python train.py --num_hidden_layers=10 --hidden_size=160 --n_experts=128 --experts_per_token=8 --d_expert=32 --d_shared_expert=0 --hidden_act="gelu" --moe_layers=[1, 2, 3, 4, 5, 6, 7, 8, 9] --router_score="sigmoid" --normalize_top_k=true --routed_scale=1.0 --balance_loss=0.000252 --balance_bias=true --init_std_router=0.00974 --lr_router=0.000589 --vocab_size=4516 --norm="rmsnorm" --norm_eps=1e-06 --tie_word_embeddings=false --optimizer="soap_variant" --learning_rate=0.0156 --batch_tokens=131072 --max_seq_len=256 --train_tokens=432800000 --max_steps=3303 --dataset="wikipedia_en"
Below are experts of layer 4 (counted from 0) of a mixture-of-experts language model. Rows are named router (the router's row for the expert), down (a neuron's output weights, with its number) and show model dimensions 0-159. Each number is 128 + 24 x the weight over its row's rms, rounded and kept within 0 to 255.
After each expert's rows: a language model's description of what the expert responds to. This comes from a sample of Wikipedia text that the model never trained on.

# expert 32
router [ 96 135 149 100 167 137 140 142 133 124 127 143 178  92 129 128 122 139 118 125 131 112 142 129 129 101 129 146 123 145 105 101  95 119 122 147 145 139 121 162 142 130 141 128 132 132 154 133 134 120 105 118 144 115 119  77 125 144 162 144 171 153 103 141 173 110 126 129 141 177 127 109 167 114 125  83 141 118 116 137 112 140 145 125 139 150 131 154  61 208 125  82  96 105 164 137  99 113 110 129 115 177 132 104 135 131 165 126 139 112 100 146 153  92 136 147 116  76 128  92 139 148 122 141 131 133  93  78  89 162 117 100  76 100 136  66 128 127 148 145 166 152  89 135 107 136 124 179 111 122 119 151 127 106 119 101 114 103 137 131]
down1 [ 99 128 116 141 143 115 107 117 120 155 107 118 124 143 136 113 144 113 168 142 121 120 117 123 109 131 118 129 127 151 167 126  98 119 151 138 100 171 105 153 104 125 173 127 168 120 129 110 117  85 132 174 114 135 130 122 169 162  86 110 113  91 104 137 149 138 159 162 147 151 148 122 104 132 148 161 118  98  99 146 180 171 167 174 128 104 183 104  99 142 139 133 125 165 145 118 131 131 156 133 128 115 153 166 134 122 123 136 110 139 178 128 128 154 136 149 138 110 161 119 107  98 117 110 133 119 159 101 125 123 152 101 124 128 104 150 137 166 136  91  64 111 184  88 156 124  91 161 151 158  82  84 115 123 157 100 141 112 132 121]
down2 [130 119 152 111 115 110  94 175 193 145 138 133 143 152 152 122  99  99  89 115 117 120 130 126 113 117 132 106 101 158  94 178 125 160 126 128 139 133 149 145 145 131 120 128 135 118 109 139 135 120 124  45 153  92 115 120 125  67 139 132 126 120 181 133 126 152 144 100 109 136 148  95 117 140 156  98 132 124 134 154 142  79 105 127 123 142 154 145 142 130 120 139 115 131 147 141 116 145  85 105 116  52 123 177 131 144 169 122 127 134  91 143 101  68 149 154 114 133 159 137 152 149 125 104 126 185 106 129 135 109 135 182 118 140 110 105 145 108 112 155 123 108 118 108 133 124 109 126  88 103 158  96 139  98 118 118 108 109 148 143]
It responds to: Opening quotation marks, list dashes and sentence-initial words such as In, On, It, However, often in song or track lists.

# expert 54
router [134 117 127  95 109 141 117 140 113 170 106 140 144  67 105  93 124 167 109 126 104 110 133 123 168 128 110 117 121 170 101 120 121 118 125 139 110 148  71 121 123 134 203 138 148 170 151 117 134 160 130 146 136 115 143  69 117 128 159 116 157 148 104 126 129 137  87 123 129 181 117 117 104 119 130 105 149 117 132 130 163 153 132 128 138 131 101 114 102 164 145 110 135 111 173 150 127 125 124 143 123 143 145 114 126 119 130 122 190 108  87 126 182  91 117 148  79  80 131  98 152 147 103 172 141 156 125 119  87 149 140 106 106 134 116  80 138 131 140 145 172 126 120 113 137 159 126 115 158 152 125 107 142 107 108 117  97 151 123 174]
down0 [106 141 135 164 102  81 119 140 137 129  95 131 150 160 112 113 159 128 123 132 102 165  40 156 143 135 118 120 134  94 129 146 113 166 106  98 155 152 121 151 164 138 144 136 145 112  93 104 101  72 127 139 139 127 118 124 142 119 164 134  97 106 104 159 131 142 152 138 156 111 146 119 101 131 111 149 130  86 135 106 137 139 141 104  96 150 144 165 140  99 134 127 113 135  90 158 139 132 112 137 145  95 148 138 142 123 111 132 122  86  71 119 113 143 115  99 150 119 174 138 131 102 142 154  87 137 112  93 162 120 164 122 124  96  97 141 105 145  86 128 151 114 127  93 106 112 129 120  80 101  90 122  76  97 144  96 139 158  98 109]
down1 [125 114 171 173 110 166 152 105 125 162 149 170 113 163 133 100 119 103 158 107 153 124 136 127 137 190 162 146 123 157 126 101 109 115 145 140 133 114 126 113 154  95 174 100 126 112 133  90 123 146 140 164 124 135 155 149 120  96 166 159 107 143 172 146 129 159 121 113 132  95 118 134  88 117 131 130 155  71  76  87 134 157 110 102 173 128 108 132 112 105 164 144 129 104 131  97 135 111 135 151 113 133 120 157 144 117 137 121 134 144 137 171 104 121 106 134 136 122 144  93 116 102 139 153  89 104 177 103 145  76 142 124 171 161 173 154 142 141 145 114 102 149 137  92 132 137 104 102 156 128 135 117 159 140 120 100 154 114 138 147]
It responds to: Capital letters and pronouns starting words in quoted song or book titles: You, We, My, I'm, it's, D, W.

# expert 61
router [142 120 147 113 119  96 152 114 121 120 151 121 173 148 102 111 119 155 132 148 106 116 132  86 100 151 133 191 122 148 112 117  86 110 139 170  69 141 119 152  85 106 155 101  73 166 158 116 131 147  89 164 178 144 140 123 126 145 139 108 120 135 101 112 124 139 135 131  92 173 132 152 125 108 119 147  75 130  87 131 150 120 109 124 139  96 131 134 127 146 145  88 122 110 145 134 165 134  89 161  97 132 109  91  88 142 128 142 128 114 121 141 167  82 129  76 100 107 135 164 124 129 135 123 107 134 122 160  92 138 137  93 143 100  90 142 111  92 131 155 142 151 144 117 159 117 134 148  98 132 105 133 147 134 176 111 134 152 141 143]
down4 [163 103  84 115 107 134 122 130  92  89 150 139  97 149 162  96 135 137 158 166 119 153 110 106  80  95 139  95  94 134 139 138 144 129 137 132 154  90 145 161 124 124  82 113  86 102 155 124 118 120 133  90 149 107 142 158  86 126 137 108 118 111 129 135 191 107  70 151 123 122 147  95  94 131 120 122 134 116 135 118 100 126 119 128 115 111 113  97 121 150  94 110 148 132  91  90 140  66  79 110 108 126 111 161 148 106 122 115 101 150 139 118 144 109  96 133 139 135 119 129 149 124 141  83 133 163 118 144 138 158 128 115 134 144 110 140 144 136 170 127 152 133 161 174 130  94 140 111 114 103 139  87 131 115 146 157 146 100  66 132]
down5 [160 107  86 124 143 155 115 159 165  81 121 113 148 160 180 126 135 104 124 123 141 129 133 135  86 163 162 145 150 113 127 119 155 105 135 163  76 153 148 113 144 140 141 164 165 110  90 104  99 130 150 123 139 122 125 108 168 108 159 145 177 123 143 140  92 127 132 112 156 158  89 186 105 149 169 110 134 162 144 123 159 175 106 145 111 172 144 151 137 154  83 122 112  94  97 127 102 103 151 130  96 127  99 101 144 123 152 108 114 155 148 122 154 133 150 106 121 129 106 129 122 109 104 127 155 180 142 119 124 181 117  97 132 136 135 165 107  94 123 109 147 128 137 100 124 135 137  99 113 153  96 142 107 113 122 121 136  91 147 128]
It responds to: Verb stems after re/st/con prefixes and formal verbs in argumentative prose, like re-duce, St-ru-ctures, provide, However, claim.

# expert 56
router [135 128 195  79 122 140 134 112  95 151 149 142 156 129 107  98  83 123  90  92 141 149 141 124 117 155 144 120 130 141 125 126 133  74 136 125  89 137  94 121 117 135 147 110 124 147 174 110 110 119  89 160 107 128 164  80 121 140 139 147 147 127  95 143 150 135 107 108 125 132 146 129 133 126 142 103 123 137 150 121 169 151 112 104 131 108 150 128 145 158 122 110  90 117 166 153 144 135 178 165 109 118 180 112 121 121 128 113 154  98 114 157 157 127 114 115 113  98 108  68 113 143  91 156 128 130  99 143 134 141 141 133 122  66  94  69 162 126 147 149 176 158  78 104 130 116 123 133 119 122 119 124 110 128 104 137 130 155 162 161]
down4 [132 144 155 135 102 150 151 113 150  61 113 163  90 138 120 116 163  97 132 125 130  89 138 115 142 142 136 130 123 103 113 107 165 102  87 160 104 119 141 181 143  88 112 148 163 118 129 153 114 115 135  62 141 157 120 127 132 138 109 145 115 112 137 108 172 140  83 128 155 145 127 139 136 125 106 103 129 121 107 136 131 151 115 122 125 124 151 117  43 139 137 115 104  92 136 132 146 179  97 179 105 140 151 140 126  91 117 114 168 102 121 130 125 124 113 107 109 120 106 123  99 136 105  97 161 114 194 168 126 138 128 138 113 124 103 149 102 144 126 137 150  80 104 155 143 128 138 135 120 124 149 147 142  84 146 112 164 152  92 144]
down5 [131 142  94 126  87 124 147 154 145 141 111 153 108 131 134 143 139 104 160 111 166 133 145 136 137 122 150 118 121 114 130 140 128 174 127 119 123 117  78 122 152 113 108 128 144 113 133  99  82 130 128 142 127 178 119 119 151  92 162 138  94 125 128 113  89  97 154 154  95 124 105  81 116 132 123 133  75 136  91 177 157 125 145 102  88 137 104  93 144 146 155 128 141  88  78 114 140 132 127  85 114 131 106 142 100 125 115 142 135 161 186 163 121 116 122 128 152 110 113 150 182 121 162  79 130  95 120 167 103  80 170 140 140 145 139  83 144 132 126 122 181 118 134 121 120  96  88 121 117 114 144 102 131  91 158 121 145 109 136 124]
It responds to: Single capital letters starting names or words after bars, quotes or dashes, mainly S, D, B, R, N, as in Souza, Sacramento.

# expert 11
router [130 133 131  85 148 160 146  81  93 124 113 161 135 133 138  81 114 123 138  99 103 125 128 114 145 131 123 158 162 122 145 146 143 137 139 128 109 140  98 139 129 157 151 132 130 168 148 127  99 145 116 184 104 113 129  95 114 105 144 123 154 179  52 147 128 153 145 126 101 165 134 124 118  82 116 145 107 112  95 165 144 115 116 114 132 118  96 152 117 162 126 115 144  94 169 172 128 122 159 126  99 122 125 105 150 154 150 151 190 105 101 113 153 142 149 148 111 137 141  94 150 164 132 146 115 108  93 102 147 138 126 123 104  93  71  82 186 121 138 146 119 114  89 144 140 132 111 145 128 126  94 145 132 103 138 125 105 157 110 134]
down2 [140 167 136 118 117  99 132 138 159 129 127 127 152 147 135 127 170 123 128 148  99 134 129 156 111 161 121 156 131 109 127 135 179 140 161  86  84 126 107 159 142 142 102 117 117 122  70 132 106 125 136 146  86 137 121 179 124 129 123 106 116 126 174 127 191 172  87 167 117  82 102 161 162 137 143 145 164 141 106  94 129 150 109 109 136 147 135 140 120 155 135 152 121 127  98 116 134 133  94 120 157 107 156 111 119 118 151 103 120 157 131 115 116 124 171 136 146  76 151 119 118 143  76 104 144 134 144  77 160 100 165 156 143 134 157 145  97 137 106 129 156 115 167 138 147 127 126 180 158 170 143 119 143 102 116 125 105 143 107 117]
down3 [111 140  94 120 163 154 140 155 123 106 114 121 159 116 134 138 132 111 154 173 145  71 153  99 133 133  96 163 112 136 117 120  82 118  78  95 103 148 106 131 133  97  97 130 143 135  70 136 148 150 140 107 115 121 147 133 157 119 132 137 151  95 128 130 149 168 100 111 133 103  89 120 112 126 156  79 126 121 152 124 145 111 140 196 164 146 155 119 155 142 152  91 137 126 136 106 115 114 136 123 153 115  94 111 111 139  88 125 104 122 171 147 139 156 162 119 175  97 125  91 175 120  95  97 140 134 154 113 138  97 144 122 116 138 152 150 108  98 143  85 154 116 128 119 128 135 124 127  90  93 143 142 173 113 184 128 143 150 141 152]
It responds to: Sentence-opening The, It, However, There, plus early word pieces after a short initial, like d-anc-er, sugg-ested, caus-ing.

# expert 7
router [118 138 140 121 148 194 141  71  73 152  88 124 167 109 110 112 122 127 131 127 104 150 129  61 167 106 149 140 136 137 120 162 105 108  90 197 121 118 125 104 106  91 157  83 128 122 149 117 108 151 147 131 137  90 141 123 121 144 137 128 121 120 134 103 122 140 116 126 136 155 165 104 121 106 143 139 117 177 138 159 142 155 150 104  80 120 116 105 124 166 146 130 126  98 136 139 148 126 122 150  77 103  90 162 141 121 130 151 124 119  98 111 118 104 133 112 108 107  73 122 103 147 139 163 122 143 115 120 114 145 121  99 119 133 103  95 188 119 108 115 139 192 138 130 135 140 157 171 118 121 121 141 110 147 126 126 124 113 106 152]
down22 [134 102 172 133 115 111 129 134 118 139 110 130 132 140  90 163 109 123 102 144 175 115 136 131 136  92  94 119 109 117 148 131  71 144 185 100 153 107 146 141 165 161 144 116 113 113 103 131 122 129 143 143 126 119 150 126 142 124 154  94 156 140 125 132 124  83 132 151 143 107 161 116 150 134  52 117 179 124 147 167 138 159 172 127 148 103 104  93 148 133 102 128 147 101  94 153 135 157 131 116 168 118 117  75 118 107 134 172 135 196 118 105 165 130 123 160  84 108 116 150 120 146 142 115 124 151 137 151  88 178 136  90 148 118 166 152 101 118 131 157 150 106 141 162 133 119 115 139 129 126 149 114 134 131 114 124 122 146 164 147]
down23 [ 96 126  90 152 115 102  76 147 155 108 168 145 114 160 139 170 116 134 114 155 156 107 139 141 129 172 109  88 159 118 107 125 140 150 133 146 158 171 107 171 122 140 122 130 132 163 115 118 118 138 154 173 146 119 158 134 125 128 112 137 123  96 147  85 129 130 128 120 130 135 127 122 152 119 124  92 123  81 130 129 188 139 106 148  99 148 143 122 150  89 131 135 155 154 120  86 169 108 115 149 116 158 135 156 144 117  62 124 149  80 168 119 133 130 122 146 138 183 106 114 120 127 107 122 158 109 136 101 149 147 130 138  93 119  93 123 123 154 134 105 126 106  70 107 124 149 105  71 143 101 118  94  96 161 126 160 145 141 121 120]
It responds to: Word pieces and short nouns in species descriptions and nature text, like chrom-os-omes, brown-ish, water, species, and Latin names.

# expert 39
router [146 152 160 136 122 101 146  71  82 134 162 130 156  95  95  79 109 156 130 147  83 139 116 130  97 141 142 161 130 131 121 140 136 118 106 160 152 171 101 147 106 127 110 130 117 165 179 111  76 162 144 139 108 107 132 122 116 144 161 107 104 114 103 136 172 135 150 158 124 100 136 117 145 113 135 154 126 139  98 151 116 158 171 138 107 113 153 113 106 157 153 105  97 114 113 108 151 100 126 129 144 168 104 151 127 166 124 146 131 106 100 161 145 126 135 133  99 143 140  85 155 134 141 150 128 126 104 127 116 141 158 101 104 107 124 106 132  70 153 130 154 119 116 137 118 120 171 138 111 132  85  97 148 148 134 123 144 154  90 200]
down4 [116 108 116 151 138 121 154 135 101 108 111 141  82 121 169 147 120  91 131  93 130 101 140  83 156 135 107 111 168 153  93 172 131 105 145 122 129 150 110 106 141 135 178  99 114 144 160 100 110  81 139 132 131 163 145 106 118 127 102 119 126 135 136 133  89 157 136 139 134  67 138 110 142 118 101 127 121 109 167 155 120 109  84 145 137 167  70 144 156 109 155 136 113 165  99 146 131 132 143 138 159 122 115 128 144 109 141 116 122 163 131 163 121  95 170 168  92 151 124  92 131 119 126  84 161 116 129 128 121 122 132 162 162 161  87 131 108 116 110 130 110 142  94 139 176 144 135 150 100 136 190 140 144  95 151 117 148 154 140 144]
down5 [109 147 131 119 110 125 132 145 118 132 120 111 132 136 111 195 137 128 130 116 111 138 151 112 110 181 128 131 147 138 133 116 121 139 155 164 149 127 111 181 138 138 104 140 105  99 108 138 179 127 131 114 157 134 129 138 157 117  90 101 125  78 144 100 156  99 124 140 126 128 141 162 122 143  75 149 115 134 157 106 163 162 137 108 119 138 148 202 131 130 116 119 122 123 175 119 128  99 129 161 120 125 123 111 120 100 114 141  73 149 132 100 155  96 127 129 131 138 160 156 145 161 108 146 153 172 135  81 144 116 154 110 116 127 119 128  92 157  92  96 145 110 147 150 194 111 121 105 115 187 158 123 115 131 139 127  65 135 146 159]
It responds to: Adjective endings and sports-competition words: mart-ial arts, Qu-arter finals, national, international, Team, compet, professional.

# expert 60
router [100 165 171 115 117 131 140 113 107 135 105 111  99 118 100 107 121 150 119 147 143 154 104 129 125 143 116 159 178 107 132 151 148 107 142 122 124 138 118 120  74 119 142  88 124 125 155 133 133 141  75 157 140  54 136  91 111 108 148 117 137 110 151 132 230 119 128 134 118 141 136 139 172 125 158 119 139 123 106 106 162 121 145 110 113 150 127 111 155 153 126 132  91 145 128 137 166 127 156 121  92 163 126 152 101 149 124 119 169 138  55 149 131 107 136 133 129 134 102 122 117 129 100 160 117 108  94 137 143 183 124 113 142 125 116 166 130  77 122 144 118 127 109 144 174 115 143 141 148  97 108 137 130 108 108 104 122 107 118 165]
down1 [149 150 113 131 148 161 118  98 118  86  76 139  85 101 127 102 115 137 141 114 155 133 133 140 160 112 122 151 161 153 125 108 138 126 148 140 146 129  62 142 132 138  92 142 119 131  93 147 115 122 174 123 133 123 136 177 115 162 130 141 132 152 134  98 135 115 115 137  95 128 121 107 129 141 138 134 146 110 113 151 146 157 141 158 126 155 121  71 126  87  92 157  84 138 163  70 100 115 106 147 138 100 181 101 142 112 177 113 174 126 101 146 120 140 113 126 127 121 163  68 101 145  96 150 132 149 134 147 112 137 156 151 148 140  77 130 166  98 120 134 125 152 139 121 106 112 146 113 110 172 127 169  84 142 127 122 122 129 138 159]
down2 [106 156 138 110 111 120 150 112 133  98 132 109  75 123 130 127 118 117 110 134 118 105 148 120 132 153 131 138 129 136 151 164 146 127 142 126 150 140 112 108 112 140 194 126 121 130 110 180 105  99 142 144 127 120  75 103 138 107 149  90 143 101 184 120 118 157 116 141  91  81 126 125 157 100  93 148 173  85 151 157 151  96 128 144  85 165 137 173 146 116 136 133 159 162 107 106 140 165 126 154  83 101 117 155 145 127 118 125  81 113 129 138 143  67 130 147 139 139 140 130 169 120  94 133 106 140 128 121 178 137 125 156 137 107 157 189 128 125 128  88  95 148 119 161 145 109 133  97 149 126 136 143 144 143 144 119 163 104 113 110]
It responds to: Capital letters inside abbreviations and codes, country codes like US, UK, ITA, FRG, plus en dashes and minus signs in scores.

# expert 10
router [146 169 125  72  95 138 175 125 110 155 125 134 134  98 103 111 127 146 125 107 139 154 126 137 147 124 101 161 182 135 147 136 131 137 163 134  95 122 144 139 111 109 148 114 132 120 157 100 140 110  85 149 139  84 143 108  83 111 179 119 175  97 143 115 161  91 131 149 137 143 133 124 174  97 184 148  96 157 106 111 122  89 137 110 101 128 113 148 188 130 120 125 117 132 152 139 172 108 131  93 123 130 139 137  99 165 129 137 162 135  64 126 136 138 136 127 146 117 128 119 110 105 122 112 132  99 112 112 140 139 142 136 165 142  91 116 101 110 139 150 138 137 117 171 149  53 143 130 137 134 115 174 149 109 110 118 147 111 131 152]
down5 [144 110 125  73 131 154 160 131 134 162 134 146 106 115  97 114 155 104  96 164 131 138 143 143 102 127 144 171 141 186 137 129 127 123  86 158 114 130 125 161 143 107 132  72 146 127 152 134 123 144  98 124 151 117 160 135 146  87 148 103 143 125 182  87 140 133 138 146 132 141 139 100 146 110 144 122 143 138 134 144 151 148 125 146 131 120 149 130 132  95 155  64 107 104 109 127 132 125 112 116 121 135  94 104  92 177 136 103 125 160  72  62 135 142 120 152 120 161 109  96 107 156 110 137 122 107 128 115  80 126  94 134 137 146 114 176 145 104 117 105 113 161 102 158 156 163 157 136 183 138 141 151 144 147 121 105 128 161 113 126]
down6 [103 119 140 147 110 134  73 148  92  86 142  96  81 134 126 146  99 106  76 131 113 135 118  93 119 131 123 127 130 159 136 150 128  67  97 107 148 140 118 106 104 146 114 176 136 129 108 166 115 104  82 168 125 157 107 131 149 159 117 146 152 145 130 129 141  97 144 144  65 139 163 171 124 134 132 131  92 111  90 105 136 185 158 143 130  59 126 103 123 112 118 159 106 123 140 111 119 100 122 114 134 120 134 129 131  76 116 112 115 147 118 129 138 119  88 137 129 138 106 103 142 121 149 157 137  97 134 146 131  97 138 128 105 121 113 101 118 129 129 148 114 179 131 106 138 138 155 148 172 154 101 128  72 105 119 101 133 156  97 138]
It responds to: Capital letters and short capital pieces inside acronyms, codes and initials, as in BVHS, MAT, SPG, TV, plus initial-ending periods.

# expert 45
router [124 164 139 138 146 161 118 109  79 108 137 148 117 103 131 123 110 156 121 111 159 138 128  92 149 129  93 154 183 136 120 128 132  99 143 149 131 157 118 131  93 105 124 118 138 135 160 102 133 134 141 179 159  81 149 107 129 126 135 145 123 155 119 128 121 127 180 117 175 157 168 122 152 129 155  89 131 159 100 136 189 107 113  91 109 133 101 168 122 139 167 128 111 103 126 135 145 130 129 131  92  94 100 138 138 134 138 116 131 146  88 124 140 105  96 144 146 115  75 106 132 190 163 136 134 117  99 103 123 144 112 117 141 106 142 107 125  60 118 173 121 129 119 118 135  70 126 147 159 119 114 123 176 117 140 151  95 103 114 144]
down1 [119 110 137 111 144 152 106 195 124 172 106 129  98 139 142 160 129  95 163 164 139 162 113 125 122 133  99 178 115 116 121  95 125 103 118 134 114  91 102 110 138 152 159 154 129 141 172  90 152 138 113 158 149 125 144 147 169 143 175 177 143 140  91 112 158 150  79 107 109  91  87 136 107 169 174 135 138 102 136 108 160 148 151 127 148 122  99 118  98 123 121 121 153 130 115  84 136 133 112 118 159 122 140 111 121  90  93 125 171 128 130 122  76 113 138  88 145 150 168 165 145  90 117 121 148 112 156 168 114 120 147 101 141 132  86 150 160 119 124 144 121  90 127 138 103 116 125 142 156 128 122 125 110 157 128 132 108 136 119 117]
down2 [133 117  78 117 144 123  98 126 134  87  90 139 168 185 148 113 150 131 170  99 174 153 165 187 133 144 167 115 133 139 134 131 142 147  99 136 135  77 106 106  97 110 142 113 112 103 131 125 130 107 114 164 108 134 132 123 102 122 136 109  85 125  94 135  79 161 132 128 163 175 143 116 125 133 134 147 112 146 130  96 160 144 112 143 116 130  96 207 147 119 153  87 127 144  99 124  87 157  92 125 161 141 169 131 115 143 150 111 112 142 120 145 128 113 124 117 161 159 123 149 120 126 141 120 112 142 128 114 149 146 124  87 137 171 113 128 155 133 128 170 149 145 164 146 130 128 114 140 136 136 168 129 111 110  82 125 108  96 155  93]
It responds to: Pieces of personal and proper names, especially after M: M-ack-enzie, Mc, Mac-cabi, Christm-as, plus William, David, New.

# expert 16
router [160 143 166 130 130 123 157 125 122 157 148 122 138 113 134 111 125 114 138 111 104 137 130 111 123 169 153 174 141 118  97 118  94  96 118 154 125 190  52 162 146  96 124  94 132 104 134 107 139 110 137 113 140 120 160 110  91 165 141 132 127 133 131 123 152 121  72 166 166 117 106 138 135 159 154 110 155 129 119 115 124 100 164 119 122 115 125 137 130 157 148 136 103 105 150 142 115 108 146 109  96 154 118 148 116 119 148  87 164  83 101 121 135  91 116 138  93 148 142 161 114 175 112 121 133 114 129 119 128 143 132  76  93 133 139 105 160 132 178 122 123  95 118 136 120 147 184 172  78 111  76 141 116 164 126 105 110 150 128 130]
down2 [118 126 150 130 131 158 132  96 108 112  87 134 146 115  94 135 152 147 158 102 164 122 129 133 111 158  91 111 119 139  59 125 155 128 130 134  98 188 139 115 114 129  97 128 100 136  85 130 151 123 108 121 152  82 124 134 140 117  77 112 103 118 141  78 121 112 121 102 143 175 127 102 140 150 114 133  97 162 107  95 124 136 151 133 120 118 107 104 189 121 125 155 117 119 110 146 110 153 125 119 107 120 140 130 101 105 133 170 109 115 135  85 138 177 131 116 148 142 142 163 134 158  89 110 133 113 130 155 146 135 117 142  72 107 132 139 123 120 104  93 139  99  61 138 101 160 181 158 127 133 122 117  89 101 146 123  81 144 124 122]
down3 [153 139 110 142 148 113 116 144 109 128 116 140 118 117 145 130  92 113 101  52 134 145 115 171 134 114 119 134 120 127 167 139 137  99 112 144 176 126  90 107 129 127  84 187 134 110 142 146 147 122 156 178 124 140 116 124 161 143 171 112 147 131 148 127 105 110 154  81 143 152 157 123 157  76 115 143  64 114 134  90 123 143 105 119 107 128 164 127 166 125  73 154 150 106 165 103 114 115 125 108 128 126 148 142 172 119 129 101 130 147 132 134 108  94 146 114  64  88 134 163 183 129 157 125 157 135 120 121 143  97 130 167 130 129 120  88 131 141 120 117 144 126 114 125 171 121 129 103 181 124 130 127 129 124 143 129 151 127 106 137]
It responds to: Mostly the after a preposition in prose; also second pieces inside words (Onitsha, Initially) and census or election table pieces.

# expert 47
router [100 131 117 114 146 164 152 160 149 171 150 118 145 122 143 105  90 156 105  91  99 128 162 104 124 118 122 113 149 143 139 115 139  84 160 131  74 162 100 134 110 135  98 109 107 124 119  83 150 129 125 168 141 124 139 102 104 135 134 127 130 135  86 102 161 108 102 123 122 142 140 132 117 120 109 128 114 137 112 164 127 145 148 105 106 136 110 137 137 139 121 112  60 109 174 116 163  76 151 141 152 119  91 103 111 132 125 111 118 117  89 115 104  84 111 160  85 110 118  94 120 123 123 203 143 117  90 144  90 162 162 110 176 125 132  92 152 124 153 166 150 117 122 150 162 120 132 163 106 112 134 173 139 138 150 113 134 141 131 124]
down4 [152 116 107 149 113 151 105 134 174 110 127 178 114 172 123 143 197 137 112 133 148 157 112 136 136 164 121 110 146 163  86 109 165  91 123 126 137 138 121 122 115 177 130  94 127 127 101 154 109 136  94 101 134 139 131 124 105  97 125  94 100 123 117 136 151 131 115 111 107  90 142 156 116 120  83 124  84 159  98 118 151 172 117 124 119 117  89 137 152 185 119 130  81 137  73 142 141  96  91 104 102 114 139  90 112 117 116 138 103 166 128 114 144 124 122 130 118 159 172 140 122 111 136 127 117 109 144 106 134 129  80 110 137 153 144 127 113 124  92 151 105 135  96 127 144 149 131 126 190 179 136 131 113 151 128 138 143 129 111 179]
down5 [ 77 127 140 132  98 137 150  89 128 137 132 112 106 153 139 112 108 129 134  97 139  98 106 131  85 134 135 133 148 142 133 110 108 142 151 123 105 151  97 111 102 149 143  92 151 143 106 146 124 141 155  83 116 136 125 135 142 159  87 143 107 159 104 104 200 115 112  72 117  84 170 110 159 129 115  87 112 138 128 136 113 145 118 132 118 125 126 134 135 113 106 107 128 139 133 129 121 125 130 100 121 118 154 124 118 110 121 115  99 120 107 154  95 148 140 167 133 103 174 186  76 122  75 124 173 141 110 129 134 155 140  75 144 155 171 122 139 122 150 153  79 122 153  79 134 125 138 100 150 116 144 140  67 114 154  94 151 146 120 145]
It responds to: Byte pieces of Greek, Arabic, Hebrew and accented letters, plus English word-opening pieces like ex, st, ch, Br, prov.

# expert 40
router [138 148 171 129 132 141 178 130 109 119 201 135 144 106 121 117  89 138 120  89 102 149 143  94 114 115 127 119 119 106 141 136 112  91 114 150 150 164 124 149  82 107  82 142  95 182 118 119 117 115 119 139 101 145 163 147  93 129 136 105 126 127  72 123 131 120 174 132 119 142 122 115 177 131 158 139 103 104 123 103 143 160 118 110 117 132 107 112 127 144 135  95  93 105 135 115 141 103 154 134 114 131 148 139 104 153 151 143 117 140  99 133 160 107 150  93 124  97  86 128 100 124 111 146 100  80  94  92  93 146 119 119 150 111 111 120 174 112 150  96 144 147 124 120 103  98 101 161 147 109 114 178 106 174 161 130 104 113  96 140]
down4 [ 74 104 132  94 122 103 113 168 149 135 133 106 127 102 134 153 112 126 118  89 189 101 117 128  87 117 135 116 122 153 168 140 145 127 163 124 106 114 129 113 141 144 124 147 118 127 121 164 127 118 137 131 132 124 120 169 120 116 134 122 161 150 114 117 172 156 130 154 117 104  91  85 165 137 102 147 109 152 157 101 144 149 146 121  91 140 122 108 168 165 175 138 117 152 104 122 120 118 130 105 152 124 126 125 142 151 134 160 177 135 153 115 105 133 155  84 112 149 105 112 125 168 168 131 167 141 117 112  97 170 132 131 116 181 173 132 126  85 117  73 100 122 120 124 151 176 156 109 166 120 134 139 100 180 109 112 138 156 142 105]
down5 [129  97 135 117  80  98  88 149 121 129 126 115 129 126 108 153 164 128 118  83 134 132 150 140 145 130  91 108 115 120 169 143 159 127 164 146 113 146 178  91 115 186 141 115 127  66 134 103 147  96 124 151 161 102 122  98  98 135  99 106 148 158 162 144  91 132 138 142  58 142 115 108 112 159 120 123 141 131  92 129 118  99 137 136  87 110 157 153 120 140 174 139 134 148  80 149 156 129 151 156 147 156 150 170 146 125 127 104  86 116 167 121 109 135 127  92 141 131 154 116 109 106 123 128 112 168 110 149 138 131 141 120 136 126 169 118 180 132 135 142 139  85 118 126 138 118 131 190 106 127 150 115 137 134 102  98 138 138 149 127]
It responds to: Word-start or middle pieces built around vowel plus l or similar (ul, el, al, iv, ad), as in Monirul, javelin, official, active.

# expert 15
router [ 92 119 157  97 138 132 151 154 106 138 139 135 136  93  79 140  77 140 107 108 117 128 111 116 151 172 138 153 122 134 112 147  94  87 122 128 168 139 124 124 127 108 119  85 105 130 179 110 146 109 114 200 127  73 164 109 111 140 139 143 127 135 104 136 127 112 148 106 152 151 145 117 109  93 126 133 101 134 129  94 154 148 121  87 114 167 111 138 119 168 133 108 123 115 150 113 153  86 180 143 136 112 116 152 130 109 128 104 126 144  81 176 165  90 103 151 105 128 125 119 107 126 139 153  83 125 111  95 114 159 122 107  99 129 146 106 134  97 158 182 127 152 109 128 131 152 159 156 134  98 128 130 133 157 132 125 100 112  82 156]
down4 [136  96 121  99 179  97 134 135 127 110  99  96 131 126 132 150 142 111  72 104 167 112 125 116 183  97  93  75 167 135 114 148 158 102 128  95  96 135 110  95 124 121 140 138 136 153 165 121 114 152 137 126 115 159 157 134 146 117 138 115 143 113  98 108 133 139 142 145 141 139 162  77 142 121 141 132 113 153 118 106 126 144 107 154 141 152 109 179 105 120 141 142 123 133 100 119 188 137 147 111 102 126 119 115 140 104 122 143 109  89 118 126  97  96 152 149 136 108  85  82 130 124  84  82 131 141 139  94 105 159 102  96 145 132 109 105 128 101 180 165 133 128 130 109 124 138 149 162 139 136 118 120 206 148 122 134  87 123 124 133]
down5 [128 103 159 111 107 135  98 142 164  82 141 105 139  91 139 120 135 129 172 129 150 131 142 112 106 113 126 131  96 134 169 146  79 155 111 148 123 129 128 124 114 148  90 144 136  58 132 100 112 103  89 137 123 177 116 119 100 107 127 153 177 147 126 126 110 125  95 133 161 154 110 129 133 138 177  97 138 148 117  94 172 135 156 146 162 150 135 101 130  99 154 129 134 137 158 138  73 154 122 142 103 116 146  52 157  98  85 142 130 132 165 117 137 123 103 158 123 130 146 112 167 108 104 105 111 118 101 112 123  87 118 137 174 120 182 140 130 160 111 137 143 118 170 138  90 119 151 151 118 135 109 114 127 118 139 151 125 118 122 127]
It responds to: First pieces of words after a space, often single capitals or short syllables: ro(yal), ro(lling), U, O, ab, pro, Bul(garia).